{"n_layer": 14, "balance_bias": false, "n_kv_head": 5, "norm_place": "pre", "norm_eps": 1e-05, "rope_base": 10000.0, "rope_fraction": 0.25, "qk_norm": false, "init_std_qkv": 0.0286, "init_std_o": 0.00541, "init_mimetic": 0.5, "lr": 0.00284, "weight_decay": 0.086, "schedule": "wsd"}
Below are experts of layer 8 (counted from 0) of a mixture-of-experts language model. Rows are named router (the router's row for the expert) and show model dimensions 80-159. Each number is 500 + 50 x the weight over its row's rms, rounded and kept within 0 to 999. Numbers have three digits each.
After each expert's rows: "comes before" lists some tokens at least twice as common just after its tokens as in all text. This comes from a sample of Wikipedia text that the model never trained on. Tokens count by the router's weight.

# expert 25
router:641497536494561464430581446499458520480487460429549531597484539484495503494550420481497498468566554518478537506495497531490530451568541531505468495522501561480501540520598491557496521519538530520439550433579476540512553498589516495593455588
comes before: " the", " a", " to", " in", " by", " his"

# expert 24
router:463507550445564513440480527536499451448525557482563414477519443446475532503518470502461471497510517494518501482435496526384462453495525514505528481442473514460494552491448542520407446415536565564541564495494552500478430470510456500513516511
comes before: "-", "|", "\n", "The", "In", "=="

# expert 15
router:525342451496471503535583553504555477498521529447403502478492552601528456498475466487447417459542505461555515583493429506475490504401538529482404443449553487525524423460497540573490533577482412479535494509461549434474623571474493504470552466
comes before: " the", " a", " be", " he", " was", " been"

# expert 11
router:481469522512545449445520523500500523481518564507461476514578549424523522560468491424468492526513425440515534480434553504533469505463486425480430528454604462476491506496423472559599470501393540524605477500490468514522520442500472541416495588
comes before: " the", " a", " an", " his", " its", " their"

# expert 2
router:550533543480552529508541506553595486502494479508523531579499477489486557516591484425559440475563482569506537547468425596430521456442451517547544540499413554601493589559426485532551486472486453454487504458518458483505456459445503600498477540
comes before: " |", " years", "%", "4", " m", "5"

# expert 1
router:406459467456514514427465536503545481458566512493501529562557429508482389560524499517550506467414447502522483420409537523605515457507483500502432478440523508576537572507459469568439480472414493462479546465558499497386531418520506569512511413
comes before: " |", ";", ".0", "5", " 0;", ".8"

# expert 4
router:505538576431511529509437536471494494535578540535535518420476452547560516513484392510494502517490482539524538534366454520497511395427500407490468435482409566454488514523456465537523500481515474514488538591532469465471454517425463523498491632
comes before: " |", "′", "″N", "°N", "°", "°W"

# expert 29
router:472501444501583513468480503570579486487513435479523462480499433529470468559659383524525408511536536466495513384436497490519452481529534468488481494527500521591540514499421532455482436470494546464472471541611437529493397489398512562475536493
comes before: "\n", " |", ":", " ==", "==", "==="

# expert 19
router:602549485444524554573617492503452445510532491532479462511504493535466567454524497545443451605509501592612438459520405451511499449552473468501502499479421545499505548467554465426465494395557491443470503533535477511450491495522491504521491496
comes before: "\n", " The", " In", " He", " It", " This"

# expert 14
router:508388598535565423487532477533508510530476561566516605637550458509578563572513510502523459466517502504564467531498538512425509567566485508412550508553479486468485499471499490608414518551496545442581460477490492510486507482488505456476569418
comes before: " of", ".", " and", " in", ",", "s,"

# expert 7
router:566465563446547446462590453556509507504584489545495447600458503472535464505458472455494471471502486516568424513537570396458522444573443566465461498485478483511450545555476478600425443540537472471541526534531448577511434432442420462486517457
comes before: " of", " in", " to", " and", " for", "."

# expert 17
router:486500475454476534489441491541599415480547463459528520477491443574454460562491545481490500439587566492453576498510506506530501415576447475545535476543557508508566507453508538288392525460481456445610491496427528522475494472453432532564458388
comes before: " ", "\n", " 0", " 1", " —", " 2"